Weights of a small mixture-of-experts language model, trained from scratch on English Wikipedia.
Size: 8 layers, vocabulary 4096.
Below are experts of layer 4 (counted from 0) of a mixture-of-experts language model. Rows are named router (the router's row for the expert), down (a neuron's output weights, with its number) and show model dimensions 192-255. Each number is 128 + 32 x the weight over its row's rms, rounded and kept within 0 to 255. Numbers have three digits each.
Before each expert's rows: a language model's description of what the expert responds to. This comes from a sample of Wikipedia text that the model never trained on.

# expert 9
It responds to: Function words and capitals within quoted song, album and film titles in track listings, such as for, The, Love, You.
router:096101087098183139143166136117135084111103101127178166164141101104151138117107092117165089156155097103133182122199168107165169093084160109088110080104117160122140153103092118140083161098172087
down0:124104154139132102082097125160122082083118112091159170146142098079109110071101168175125101091104221135153120108093158089093104139131058161096097145117143185083123125180161177148112157122090158
down1:153119112120152131114143126100116117078186158132136093123085160118183115143135110125148140134162149142169102091079120120162107127092095154169149129142129064090191189142123110103118193167155050
down2:106127089134110126089115175139080161205104130150119068113122172086111114051118138128134129135083131132127146168148151154096126115143096105161107149122104120155072132133092118142134107107184118
down3:133128119140147121138145122147041167075158127108091160117100131130131150147151091078168145107143067149142175153148125127093111093174103145184124102101095151112046131076124141169152142174099134
down4:185099138129150152144131079112117145151091213077091096142080115141109096142125182154116132120107090129088143153125144129164140163118127172131040152138116139090158180082121103100082146119172156
down5:090155137153088119113092120099165140137206104145099157058116160204092097109122095123147148070198082162130135081147100053100093141161117079112117165148081093174110177095128131155126077085163113
down6:144095219130107105035119094161144102108123168107135128171075134149095177120124189127124128155159165046102123056144150117098183128111199075120189123146153105123099151123122146155110142097126120
down7:145101148128181137154191107131118176159129103106050063167099096122126103083070124120139103087147168140133126164171146142116166153065128105091124072146087108134203119140132161142150141147073205
down8:124183134130102180130132025136164176157207126151182183129161085141083154132118140094107183126112122113125146098122179121093113150179119167122147135130132113155135073115130103174175103131116155
down9:159128135122120120100109151167087122087121133135115068104131175131142152089123128156126130165119174087123132097085128190123178113110124109119116090113125092161117121158167174176160109088150066
down10:075106191114134068123116103117138106157160133133084131155150141136133131171130150150112117150139117139183170166200083128110101146141120094144081096113113149121092157137137144176173099084219145
down11:160145036191160124164112124169094147097103159090141158107121152119101098137163075147116157154120153166124119128098101125102142168073107157144159139172131070169078155121109140171125123122111148
down12:136127224164086135185142110093126084039084134142101169181131054190142137104155156125189159185141180144062090139117126128151146179177095088101141156137160105140142105070122085128116112136119155
down13:103123068143107130133158139120139153188132122077123139136154072157157131145051175167117162129131089199162161120160140153166100196121210129121127094068134086110182115101104112115150098110186131
down14:134162128108121181179122162190129115111126133108110098062115247148149142086082153097098096157113104160189093167070115136109081169169132181172111114147138165099096092142119128168103111173132117
down15:123173194107097152136214144135068134112094175156121084138118145120110148121117088126106124101083159112127144193089079150108162105151121161148134142116144110125105118138118136090156172066138090
down16:131119177146103108146140192130096132083088133087157097104127189087095077096176073165117135102113159145153136194162045130128128114123105145153145143118132130126092175130161143113158139100146129
down17:052088092091045098144141134145148177103089144132110164140168081178063179123133148128134106133147098119163104110102083187183140137164125153113120143108096141048103124173186127124174070105153127
down18:136120150191123082113176126112106137128142089121107120129160167152172094152094205141091104116146083091086106204134074179119056160168122189152116179155184157108192133120091150126163140089125116
down19:165057152127152154108097092131180144112132088117114097099149106115071093112179134180078128104162190139125104081090115105125130109161137064155105124137119147130127128112130168111114072174133101
down20:131116169155122117141106134206122105120142117152178118127154125166131087117188120143152204141124128112067086071141079147075178111140117135163122128125169113147175126182191133117162144116084064
down21:129156157139146123119158128107121151127156088149060175105145138135056078103168118153133149093154136139109077168112140117099130101111082180118197142083079084115134123127110085116091108078148096
down22:109074135082126119170148104099108169209076168114070123099087113103096131117106103145126119055125111046145144177142085068143056041107156161065115158090097178117116141129117140137209162120091105
down23:124134130106115138117099104115079089195131157115156097100197091141141061128142124109080077128088134155103115115163135116171079103126133173127031155162130152173163062111106110154129126142137152
down24:126074089124122175148087090110175131113103186103135127145118156146144085171139129116133160168144146094162137140112153166171158153115057104125094169149202101097087124139097117100104098094122139
down25:132155108139131164112178079147186105141140086102160133071150119082107134117107134141040177165140133163097152080131138136165139169093074101155169130112088084106138111118139152088146144144090133
down26:071133113124079136121100081083176201141144114149115120212097119132108078104162103144084143141104110169183133150168154083142183168171106121133118153109151105086094101127139103137109171169161087
down27:121101196170163152159093133177162159115152088155078133122106157148081114088155094178109137135101145120161129128149129155106131145165070068108146114115133144120038103148082091099090131124175070
down28:109130120126071165119181070151083134138127130079059054104103140100141156143181152102123081130115169103217139126169176142117072118130165149138138119150170106146098133102109128155094126136120075
down29:142112074088132172170144163104124120098134106140102109138123141128144122149172105124114108149138065177119134141074164123062178128157110111090139055127197132150118149132098110182163148168128125
down30:176119129159124166103125062139174106149083124164111125132133124181131121145149115113084136119113158113163156127146096079198120123160133201138101165097094111083090122077090117117130206145159086
down31:124180074122159160124098056128078086160122188044138121145113162148147052098135132139167122094100117123083118193205108120148131113186121162111135156172121109079116163117104150120115085122130114
down32:149151078095155194100140158132159109121098167104080089085158151128130131133161095169163079052135134110110130122166127114143141167114146097142100099122138157098100163117091174073061084116191135
down33:135130090141094163097110093106129137134118191134103113183076149128132093154142125139131199109115061122171149147111136132118139125135146062149128151139061196087127142144140124120133159116092155
down34:090098133124121149069137126204137131153153095126115108112129113138139150136169142083144177155156123139073103115118092201111156106150105129135120070096119116100151161123131102009130101100081127
down35:135093158113113145058179133087122136128122133072144055141150188116149107145182159190163135150169146173079137091115096131096155184126133137100057231178120142128155138101143167117173101120074130
down36:090137125160088107075093156120177146093148135107102143104155134155119114147133089097073204166164081148116125093120094119133095092134143132111126124128173157130091116142086142109167119093158157
down37:128142121173102118080111062115109131160153110086175136026093141161073112129138137164152101137139122098070103125089176132096110145121213137064120087163144050127180101121123130143062190127157146
down38:119113106139105154141090121133163131173044116112119095123154124160167082082153140080129118151130078139141117118110123069125108105147088197109120090099133108159140170213147156153211108136155130
down39:122158106076139084114124116127182196104155124171125208109125154154139126145140132098134154137122148125174102108133167130121120072121165093104086151149135190123179117147131196120135106161120155
down40:120143068110099129129130092110129166172162177037118153132132156134073133159119154151100129122101068148147126132116162144160159174111131128162119084111119104105087079108103122183110138127087167
down41:148092113121067156141113172144156085120090161170105098149162117106052158072160112136164153143138126121162152138132094099064188154116150154094156078132110148122116117084099081097166161158141111
down42:131072163123151174159164136132148099079124153062143172097094157122171135106161114167063122159126172145121167108128172122113128141111194073132145111103179070126192138125102144082146095058174111
down43:153155143137184145117194131158082193174069139121105147109095146150124099103041094196122098175162149102157106102055055105068170138141108162120122126114144189121121150121124133143152118129088145
down44:198167067142132139126112155178124129124086102101146148174075182056061074125074142132179117106089130186216089098112135102135114070141059146098108123112136136138110120157165128159102114118112148
down45:147113115116116117135128138152124068090162132056148157070123157097124166152082143137110145043112101149147097160165146092113159136121169108101119136118076173147135078175120166139112130115071115
down46:135069079162123070145169129111113128156130160184134167181138148131112178137122150118127146185115123211151138130156112151128114029097132130120161142127123137196138133145137220137112117159136180
down47:092111131171158127152131104109162175153148148109130122173121169096159084125127131160072074073123147140093127099149126120120046116147162139140058202115150098116131173152088084126157134146138089
down48:128115093119157115136146083096115146138155095080112085068105094117137097147127138130044167063097129156144090148092153156105096130173111110150201134132170121084094134103103133053110149148116076
down49:118137107150094074098117124131185087167082166199193112082131189084156145137132126100123115097184119143190083179109101125132111096105128137099077100180167134136103173133146081185159152169147059
down50:135121179143128112112105074123168152129148147136167085120111147138087139089148177137121078109157095083157072165063123145164145101165116103129102113152087129148077115081134124182135136183149088
down51:169141130116135170134142158110147137167168097129170140094156153091109033157101117086132104102115123191105139162138112183154087101122152150133107145126149040103161123113122111137174130094046127
down52:120146116143144193173127119105086091100139142121119130141157086103095122125144104148127208139071111130137116162113110097144119123142158149097128149114153118130132137067101090046116111111116163
down53:135130180163081144007095164167115150165106166135109126139076159100091165137172131162149118104152098140151107163134192120147127178189112142179101110164125162082096093136170108118087116130167098
down54:113160111119107118154097160112082091152104121132164145091111220129130121093121099150114128125156125114163107157033024133081086128150082154114168144125142092119180111130074124166086121061131100
down55:129093099125104140157099139140150174110157114141084159165175101166105106142136125106074081129090153190193073070095163171133147110151151106124130133175109167168175140125113140110128067134089135
down56:173103159186161123107122095155100173136140092159082152174160073134127102177198116122158093122120153121130156131096097166072144029169141120143137162109088090178146159144163236153105153131157081
down57:059143156205062189122188144096100128152171186083206144144118145103137150150112142091161125117087155164113165095089086120171148159130110118115101172144150151102120107192104172110115138123077102
down58:119085152137161160192104093122202106113095159112089092125119142070108172169142181133123148082126109080150105159202116154160211113113117179129139127098076076131064143106131127175139139144127164
down59:107150204105156093129081095211099188167113118104090119145147168150168146118127068132138091117100144088142120088107142110112156124132157142134160039159145112140173157135112137145101115138161090
down60:108106076109057070152092135143110113129101178119104136132148084084131138174158163152117151086072123100139136150122115134065160097161149050118164121121169170133113140140193138108137121115123105
down61:172118105163167140180125149174117144064132160078127107150214095110141119109086137084161152142133123122140152174121088167158118192045078105174128159102112163155084109129110194137107154107114126
down62:125142051098146172150078142172123063141139150192128085106167120087097076104149179100121089128164132152157071121120108123128101122136118103055096104206164134172141162119112138172099090111134174
down63:155167149116116097099155104132150113144174152107154173128162137126112143090135119130163139132106156104095149083133163109179111109142191052191131137121152107076151102125079167103112074142142090
down64:129104103107123130092140077088093146144166144171135158094165044062135127109146144141130123128183156097158131168154141129162114123141105141095119150150127126143113143166132148155130163098091154
down65:123075185118111032082092169152139161164096101176125148107157181137174104182122123168112117134090124144138142089187103149088141109137105190162132121102160140097160147072158098073194090131158143
down66:084111156126168131179124154158141143160116070078084056163092126122135084111095147111130096138095095149168116073145095155140128169107157079150095152149119113094111110099161113125131140115147126
down67:109137155123114171080160158109184109079122127080136130054153134101136109163182089124083125171132080124154135078143123070147143109155125134127122138124163138129101133125083157172071169142151061
down68:144163099123109088138128080173116170152073128152129150112066123154154106098058117167159115150089164131125101118119085067093133160157136125108091114127123105157166180149126084101153130129045166
down69:136065092126153160117137163152057093206168156160166100067122183106119084128169138173137078131129126133154102143097151144088077205108170171179127125130111070122082096122120101083104113165167128
down70:136104132090071167149140161195108084118103193163116156126217176162072078127160137131148152135136155152118143080101111180117138133159148139135143078124089126050106097127110143105139112114155116
down71:084121139102117106043147133118139125136102158147095077097114131196126057109147053130148162169077142166093105095119116116151126102122136100183115118159179094094093136108131097112106124137159124
down72:144098147141108182108128179092126165157086139072142157086159123144119107167183122101161155078179044089116110147118155115126190168164151124166084116139179108152052205146118171172089073141092144
down73:112138131092129117119099076166151143125129084156111140114092142099123101114130135153173128151180096180147169128073163097128105128135141096102193166086113134086098123121133110086125079074158125
down74:125091083160104204140138033116009089111174142136191096105112126119135122092170155138145159152126103070167091145118138149121132160084086130121155138122131144102077093148117120120084139081092166
down75:104039155077115117140138145094099122158169112126162134142135137150072073098089056125132096083068105099120162088124109159122143130131169128163128187118150114137083149149095139099138110112120131
down76:155094129119157117131127099117204115153103217154163106095152157106105119137156138151126070141129177103074151098163126148175143135125134117121106090134183100159103110122180130106127133127149116
down77:151114156117120075104170136155100055090191109133109139099164064158180113103159108124099095097162143150126121157109131099150113154167137170108136160082148125118142117156106090175089189124186209
down78:155104131101148134142076077095164162131189103124149083109113117139123141112063099121149075059152154146137151139085099116131115193129137131105111138149091118101112063106137092107158183123151066
down79:148107094104150204174174131176099146113154135134101153168145139131127112083073114093091126129140132164128121172128105098033153173164118120149139179104092088132139120106138135161111162169127168
down80:143087149137185101190138184189139053078116112079106107131141188071131186101123132064154138071114098083190108115158103131085132151151120119084112133148153101080123132145213160102073107082090080
down81:098135183109169156125057147173125129069081136151081138136152163126207175103106121133093138148125075158139135102171087134107186131183129072158155153069172204148118112099115132131147148156104110
down82:145103108113137150113149114119111131086069127153124153121140132107152096166128121112128177154095158158135196167134134145100140121128082110102119108122108131195168108126165146096139133111126146
down83:037157177120082119119088109107192129110126144143139222133105132163098120112139127159090099187099107150140108147138142128122176156156157156138151167124145065168190178140136124228156077135139093
down84:135141099170078101142190141131163103117157136141187124089146161092168111153111135139151151159138075133128092178091150126088113193100158079113150162112142141105133110177155112184131159139093126
down85:083115093130099153106131132181063122194153105079102139063186131104144147118057096089143119143069136117135099170149119146124138156142103111138124101114148098219107115171139101153108143169091075
down86:126120121109173141158120116184139133137145101099076146099131105105157142082127027097108108160140124115074109088084143105108150113123151071108090149109194132145186085059152120126120070113111141
down87:088186154081125181149099129136150104099089088170144163083125106131130170108145135096090098156106163096132167079122148183125163104143119107065138129072101125121129162126125137098124123177147138
down88:126109113113123166103115195144096101139156096124121143201142101072093116139167164138144090190137106135114130154113109137110103097070181128138079139144159156134128090183141137053094098159109079
down89:150131064204129097175128148150107102121144128058150124107111087126135111115129065139101121158118110090099091141100104150102095204102143145140149166086119087118122145149136185152152153113133138
down90:144095155220151122119138112182136096106133128135143143136186120195148115166157115153203104148149179184106120088163127150109155138077176128145097133149134142110138151134117129075187040135113164
down91:168102190115115092144068145121167132131103091148129057137093069162127158169101199138103079170168149174131200093125101165171073151155129084161165108142132189174128159160142138149147131156081121
down92:119202150086107110105142123118191180104154137138100077104099096131088085110137121146142098168162192146099080179102124122137149146153125170155103114126092104110157111105107175119150155118134132
down93:145108169119100126116150109113079161106055144156081148151118114117131138137078119169123133164102054115069130121116145089188163102083178111105146118118108121136156160144129108137125161082154108
down94:169172116108137232156176148132111177123108062129130179056116124144141116132161135139144104187143108124049090102075112117125109103101130164101102115104122125104136078150126141109166144140103088
down95:150157138118153069089076132067130161127110190112162125123105144165156157169101140177128152183170200085111126112127095097135131118135119164089117178159151136150107132108113092134160151144077176
down96:125182154146112115127161196116176141166146139113153118152136181178101156129125122132162111083108075101122156078107151041177079147105172109133209133108167178109105141077118126075101092095110105
down97:105117088117123095117134159162111127116076167153109095122103138092081211199128131148171159142170201118147150104131147153110163167142136157084108114128176127065118138181141135160118073137136137
down98:116139098115146142141148083091119143141166126096108113137106160136100116144134106089138105088156157144161151024172120096156159141137115134197146104108143149120077133164098073151104146099151133
down99:061095117143232096176200155128081155208110173114136080120161104114179107130110147150106108174146119147122154118116153176122144144141119127122096181101134107137105130168135140141144116110174146
down100:135105076148091118142150179106122185118097099130122109149141077126116108159128151111093132098157133155132108125150191132188130137158163127100094134046192124163162133160118148127104154109141112
down101:168114132107116099132144103129112115081138115105132135144131102115125114155077139139184167159117146118150096100103118175137130105081132176146135193154117086088136150064143122129089107114102170
down102:188160128131108143136149097169201148115128164149089111118138141077109178122091089088147124127114098080138108148167124165145140178139177104188147149115119089080102158139093135107112064120105076
down103:072090130139121118151126048128105120127128127160138138121164135138123145148180136148117129131095125154064122151127095080109147111149134149165079114084121091097101094154143095055135127117136117
down104:153061092178142122067104137135145139132133106117163138115165118091148079159142139129119133154189171109113141093089131142125089196127089137149119090146119105159092122157131146144086153088135182
down105:173127169116143116193193120181122107139138119100110107165074221188182145153103132075146130123112111109067097132112124112138147169119093125101150129150138140064149168094129175122116151141108125
down106:151168170146122112109115100142132117135122116087147155124171235088095185103167090105102124121114148101118139094133119092048114111087169150144180078111149144101185088119111119104145129164098082
down107:122131125123167126125186126120094115118136079111138137091166126110162127085126121098165123085106161106164120129209061100137113124123068124153168142136105140139107105133135198119104102094082092
down108:112142143100131097181114175139114124061133106148107141134164097134113154114136131031104144114148161131171119105081104226178116123144115158102111161101134079165162185110110136106095179133127125
down109:172114142132114110170162132087156088167134129132149196152079137191101150122143107127096096108104111118202159119067121092116138153135177138110136185128171108113125054092124131074117152116102143
down110:159111119121138093107131146127100099125126199183104125156091117097055109104159152130152119116191108091141125095117138113094164170168133170130094094107123056108077133102143108191153136077121120
down111:109152133144152163150169120123095105172132158058172132121154140119126154112131090126171103082073127131164169135141140144112182155170176138144084127103134164134120128088139108156132158121105114
down112:136124126144120092138100148138133102098156125109139123151133117171169081135130172196125068124129184104066143174095107120120115103178148099158168212125147130138130120092188113097153151061157123
down113:141082112075130183161063171147134221145092156130145110115130143167091162106133127085134081077114186164141144140093181171138114174133147133103119167119142149104110132224133142113148104183095129
down114:129152099171128056065116137216183162120036126133180117120132191168149143153104086132141122131131203126161102146074085138048144171130107110095175170106163126164104098133109182140150111156171121
down115:062148080145070110125126132168130124118062080153107131143149170144199114056112146156144124128092119122142157148084132122135137123108133154110121156171170144197143162164172169093193095131093165
down116:124116130133146183200117108125075158141160124160129153125184157128139126127177167069134132122126086121139097121067070125098127105159148076079092171166149127212126157190152175161102128090183131
down117:168143098131093162168122161118150134084100083111122100115137141126082159089122130146127128086150158144110103077171126166125123150159137202165138112190165145130164093161166178123175121106107113
down118:123097120113133104212217136226071161107113152145163101114095181176104150107126085160120149153130118134111128149129108075087163113139139129167158137127151104156128112058159138159126114104112086
down119:152103157170052054128119100099175150136152094135036163164142073150121179115156080158090087141110188136128144150075096130110170138130123124143157156158080117132150119095108152145076098136139064
down120:120085131120124145131133143153146099141110127118078083105171143166135115139140132098121213130109155077173153169118103128195077106116106062099150109214089081155077130099208161101152086149097156
down121:115153116060138114063108131098131200094133157177081155054133096149113109114138141118143162099168125116099166120056132145134114131104112091087130117141113131068079100071125172074075096163175111
down122:114103084112106109118134064161113140108097124117147124103100132150116100095158123142092108146123132137138108168109163159103164091132118048088107120149130082154146158112174143093124190126129157
down123:131104172132085138143095111141150145087153188105127131162145104127072113110072131176100115160083106097161183106156147128166102160089184165070120081168127128125133097080104070043139082147113142
down124:150078109171190177161138086134156122191099092160123153195129152130168115078131101115087155092080120072139136097129211082126099131160116142125176119122167145204047166155104088093122120133125135
down125:164126155165123078090121096163093101171079096160178107123109146116121148059110076169101153149130151165099147090085174124119116187129106129161159095136143136092130163151121117111087200107163093
down126:107128158095106100124110079057059144154106137098135153139060175153050148153119065166101111154120167133108068112091103115153151135110115112138131133158101151063161150115125119143065138157198128
down127:119111150139130100158213142101167126177131147144134180099113136145195132132103134125108105122133116167112075170158107107117110114121169115185104212195110136102131154147154150135104133154117189
down128:137097074152190110114117148145148114142111136198127110156145111149116142112154214112138144187154140179093152142063069103117162184044116124083128151098121131105115104072113133146056115124091119
down129:208096152118115114120115169174052097093128131059165125141148146113097183128184136173169137133115161102117145084130096087097139079103158155113089153110110170117123142093159140176129075122146127
down130:106112224149083128185128081086140176134153102110142137167139168160095121104076122112123131123163103150083142178146107163088139121152087200170158122080111138145195107123139024114092149074122154
down131:137164147092123137120122121085096169112069088153103125126175143139065074035092101182123147117135089098099138122158071063165141098092130146126163115168092064168142187064128171116131127127114153
down132:120095088140061179145148158054115159134161125139164132098147095194084127108129113179151146091127176178206121152111122108143144124122136101157096137142067095116113148076144105185113102157118178
down133:074150097125119170178082126186175120157168160220105178119130168161075139152153166100167174175202115143166089078126089163108147144151108114031139077123083094159188162080164136116111157162092170
down134:114145184101102152123127142094084177148156154169129112117102153152083125121094148136147140177108116116104144101092115124159133103107107097099142099130072117062138142120034134088165134101121192
down135:158181132137100119160071126112153193153062149115101117077122103166103130128125102101115136119190138166161143073186101079186087140118173142102087175136128130128104120150091154091117126136152096
down136:106083107113141117113148137109119171125157170100176083103097106145124114089132168180203067115129085132086123111112117099140126089158126151135106143102163070157142125091088164142153180145072076
down137:072089145153096196173123148161127042110141142110057096195144114146156182129128116124155221130081119120094171085150119133133096206215163104117134192063134090107116128136136121122124075132160144
down138:135093189143135126099113163104147156142113147169158065043063206161157105144114144132063086077129146140138149108130154124156089124166119165147071146231161104163047120152129139075152131126144133
down139:082119161130111085087170140111091107122118161156147098073078149152149116130100105074138043071028166163126175168129112107206052173126066029112120137114120125160146179147125150143123120164099147
down140:150123156117152136128141147147124097164154118150136135134134109134141104147142151170166081138129166155154134139097182084135136112166070141144104128094108140067163089095145110096161075160161148
down141:108124122231155066124165098165123098127119162094153107159086201100101124127173149096175125104110059107118069179102147125112133110164087181168101172180153104113104135128152122114104164067147105
down142:142129159187155106156112105102157112119122091162067045088098160082108112152135159139145064081152169109113105084119179087064166126094109137121153082092096115145067099144159141103182105127094103
down143:162147099111078163128107119147151096122121154109135173116136145116151123109202155161151137158125133101136104090083151166078157024102106171141169158139160109089107143112130081075121090161136065
down144:157124106159132107095127148131142088151106133159148091206068141139132171095119121170132138118125075190079124100132070136148162079093146103127155173174124119117108182083169137119105165122103159
down145:082147123089062103134224105162122129146094135151186089130131098146143121129151081121089101132144129129146107107111101127149116119111161179123111091137108206172135162111096160162134088144123145
down146:131120118135161162139057134154124122086064119205174142095096082101135098074118210116148089142135152159129123092213133219128177095135092210107088140143143137179131128132169158154155108129113167
down147:153108161138152167099154142075110086132156154139208107166125132127117084136135109119136104140114146113135089144126103124208140129167112125132134109145167108150115095144133105144139103107163171
down148:146158136126030157031126117117129109148113146102133157066113154137126126090129119121131057088146171166159157178119176142085116169138125071159083146138157094208080114255177113164115109145104105
down149:116105122215216133105165164125158075101142150150087079066130139155176116074174119089147120115169102071108146177100131091156122132093104157067100166134134139127110144136141111166136178138120113
down150:117116123181126148104147140102124136132084213099132156196114119128115058121140093222085080137144147182125153120100057137167136087152149127136171148139128105140066174130117143082174094115147183
down151:128148130158088117110109128119108146077110142132169062106168135198176119071194181108150088115155098161106083136165147093241152078175169087180139080133120121126061157141137106143151137019047141
down152:198173142080126151102081204133161096133095139129136127103158085130064131191112127181139096155132127172116120169138128130197152148156128155070160156153080166123160149163107125099109114160130145
down153:058125141118068198111099133136116115148100175110159142149116152152102145119164150096170089093150136163116108079145149181069198129141152153158097100209139134124132157091119170220077118162149140
down154:107156105075145086185123133130185127144112084121057122153099073128140148145114164162142187119085089116112103122144091087102173155124104081069134108064061156110168155087178123140133128147155133
down155:131183097136155101105182053134061177065150081149165134145134151103130101231113155129146147136131086096107142076133116180137134085131133136096149119103129109067154088167099167117150147154195206
down156:163151084042156135154096153122145156114152089139100107148146105162137146112198135116137183115170115133088133101131092155187059140145159139107093163148107132132084174145136135151138087115115113
down157:107159128064115068130090186211112118090148130174107107114137209088131116091138130102147145092164124148177128064127121124132067128148127107156100135152123122162130118113156166182136153149154137
down158:134114138141101076122132187118065151145148146059124096194146156171178146066158131127155108179122118140111133111173128101084104153108138123095202134107158121108171167121178115149141134125086151
down159:144122224086076143184164119097168155110123167083081101109125129104156128174113195119086079109134110153096121081178127153222144155127122138138073169113147050129145153154123149139149106123127095
down160:125122153136129137131169164116110103155192069088073122124165147112122159091126097146158129100135171094138128094112134104107174174126103182144125132110141160140163113079136097021108102151166187
down161:171152134163109127117175114131109131104083110113090115094117118132134114134098190106104114120184101152117091094055157119133156140140134163161163174109121078133133145089156087125117107134165110
down162:111160117116138211144152108090148110147134144122153130152150167114092095126129108118138140096119138135175099097159060150118136151128157102197163096181159093121165125146158072104156094119172159
down163:084147174104119140117095118150118141136139136097104104155215118164137063185124180183120151123131081141165119122119189124106093185078127131136131178159174107161057152140176080121148080146088101
down164:172121136116103071141097143114131095115134153178156101114085146135149134073130114115133076112048152126076105132139128113121150134131090058156124085116152111124085167128183165122162127172100109
down165:117157126141124185154101105078112150095110143198143122051099101109110105111113146148087124139121124132170158108110126113148176132139102116127196101152089177117119170146074094150138091116101123
down166:146167142095101166146133056171151139090184094098114137144103134132100103120160170101131124144092134144186127106166170117137186135099153126148143088121178144141151076153040131158137184177098119
down167:118086117142136105162088125107157113109185125138116147138158129139180077101147130124133125137166158109145119137112123132090132145214148160192113115165189139090195106154141147092096168159210148
down168:111102164073118151127104155164121146166170142189082122134107090072106093118125152117143111126122113115117129186156095161121088117139142090145189114126118092163082104124118131147132085141108199
down169:166127156117113121198171131169122137111137090103081168125108127116130173173097140116090053114163085132108141097128115129150135144113123131146183111135161112128191134091110132182136148094155106
down170:194103167089132214210117123125178156150123131078127078161187155131146068073081068148122070107116112156104107151104134165224117170092166102114159125110155115143101129178176154168192105148113115
down171:118117129156135119196137175161152103151113092109121087131119134099085090112159080118100168100147127116170130122116094168091131195104091150135134115109136120110120170146132180136100159121096104
down172:110151138178168129125149094106162161111129115175090142207137131152159144127113117141125133153088105176151141119113050125072100142104106084162158120156115128147158115067196151145117108145103127
down173:162113081102111115137114189134083161124159167103133165128105166113132117143116104112157138081099102107155099129116160165064186138148112151076135090130114116086117124172142154081148065119119106
down174:081153140173152082109088059077099199069118082117162085147098145119167156157088132110079090086201138178206131123152142119137142116132200130109137148050158188105110127072171121143117082116157178
down175:176070115126128127136121140112114147102040168156160151120133092100149121167140163139088144116181102109160128228143090169112133132123119165078102157092138147152102140175057122173093119140171114
down176:172114171115134191107153106112145148109151118160065107038126132139155114109126141153147112179123180120102141140138139065116189122113151177144139078201099153168118113132150179045127143157108142
down177:090114063158177158095104141153144143192167136078150114136141121130093147128147154170135097171078117120043163158172105130107141086176103085102130116172166121074152136154061139141124177130129132
down178:127089107166128127157109105092114172085115119089144099104123148136164158197101159137139103147123163157111094093111096188150111125092101116161121148167171116166072094134174194131110105116072169
down179:121078152152100152141052102033152102122159137096170136125169149144159121161175079176144128130132115142066087161124125113130135107136138080121107133138094095076107151092128115089168093090135100
down180:153156044154142136125147149202108134123122146128145104121135146152088073147121102117178109145096132146187145142104096137149165104171159105128121126106159134143104118136118166166157178123153141
down181:152091129137169128160122123119107139113115169102165100131138071124133080128148099148105166175130105120045167144182152091086190137125152127173125123068150166091113076090153149095139028088080118
down182:139162163095142134169103183183049139132122156145158078122055121125124109033102103160144143143103120124139202087089141095120121163107111204144109074112125101113084086085149115103115104129096152
down183:089123150173133059076141064095064094194133138089138138149164091114089137125098103120089144130150132069103080135153117076080141142111107202142179148150159132158177077110102101155079169170132110
down184:146107192072144170118136186135119083133109189138104170103138039073099126152167115167115128105141153124072145106092131110141128156141102126075115110186117140084134128110135116078110124123097155
down185:134105101151141114110123113100119142117111115081072154151144088105126132132121142102086098098063081113184057093123122113157154120172121187120147132204121094113165098070161070116084092139152170
down186:195123162173130165135129143104112083139107120073069138143144131120164075179106149129146089186138118124133043119098163117147105127123139180136157173134066108114106133139134144161165165122126126
down187:145156123151132149180164141159194152188137109133076145093049067086127132144087100118139080133084137097149128134133113149094071097113149137093065108134159182139117088094186173124170087141115081
down188:120125136199165141189138156143117107093162128102186079101133156137157178112139088092123155116125145100100157149085079103137093153134164092184175115046120162166114146155117122168110148142147142
down189:136138107109180106111115089099155197097120138171133124085095172119128133090121114115062132073179138132190069118126116142152104115150122125058085106150123141160085093152174183123160128150144084
down190:151160079115148152055131101120104130187088104162119083105122084111127129159132100136127134137164108103112141108098138140132131102110139170097088170072145132076175081121175149054174132123169106
down191:145123143162133080199142081115100139102161057151081051094167165121113172131157186119155158112094133167141085122090158155108143101212073124083128162091160065116130150096106093124173093192174083
down192:131087201097135159118177164107179146118126102157142110134099072114094114099078177164130142170146134132112086071165153154158124130175150109143150156114124051086112159133156136093140171132119133
down193:060074109163146129161163145111134166166116150147116147149090157115167170091127121126076096131144079109125064166094118139123164152123117134095150109211135128194146081156082188118166126145091145
down194:143168138090116114153096064134090112127106090156162119112143174166162115093094084142171140144150081124067124088148139130094149073140103175158133129024104096077149131105153136142133124166123087
down195:074149119137165112114168137088068128144115122159196124107106135141118109126131122164081118139125111129167157058103099078131167123162140146178137190099098128146085120135112101148118145160120187
down196:159157085140117091095129097083115153166073157144126117115144151151100120099106153172157104117135099117206129096114181165136074088107127126144114109148124078115153101172126107112174165149140083
down197:180137127125150160121170111140141148104080096131097115041096174168175068192086140127121099133134156052135141097132164075139134138108119016091153139180132122120127120113133068132125079159143111
down198:149150115174164117136138183170158114172131171111163170086130194097161059142151117135127132162188115150067147084157114117082146100172095143206108133130117094125126055136093103099103140121087165
down199:093111109101105135169143142134040103150127117113117086156139197133109147140096218110069130137145123205121105203105132117064147132165090088112178088143103100083163135123090123151175111124193072
down200:100081125106074162162133091123095110073125148094146110143196170118092194092161128149162085084156155131144057121098142204084175124200133130162143153151139165086066135187144147127089151129144162
down201:129110139132101126125127118147135157157122155137111105151122132120130113160028150110124147080152116167126172158103127151070140060180141122107154183099143144115145158102112146164182096126150138
down202:094166145061098096123078130095167128070135112129149144141095174118145182143043152130107165124175115153167118085159149151105094096127115075161092207141134153199142178178126061157128120108139100
down203:170140106110131134080150121117073086086167140168128104147141084114057090156174118175166158132179127140146058153128081140129054139120117160116143115172106094137128104153104112130152172086122179
down204:132177132181095128165125137107073115087182135120080166126084126166077125178140095113129148141140105139103169142168088152076127112147169122114175151131126152144110057102141118050114145138153165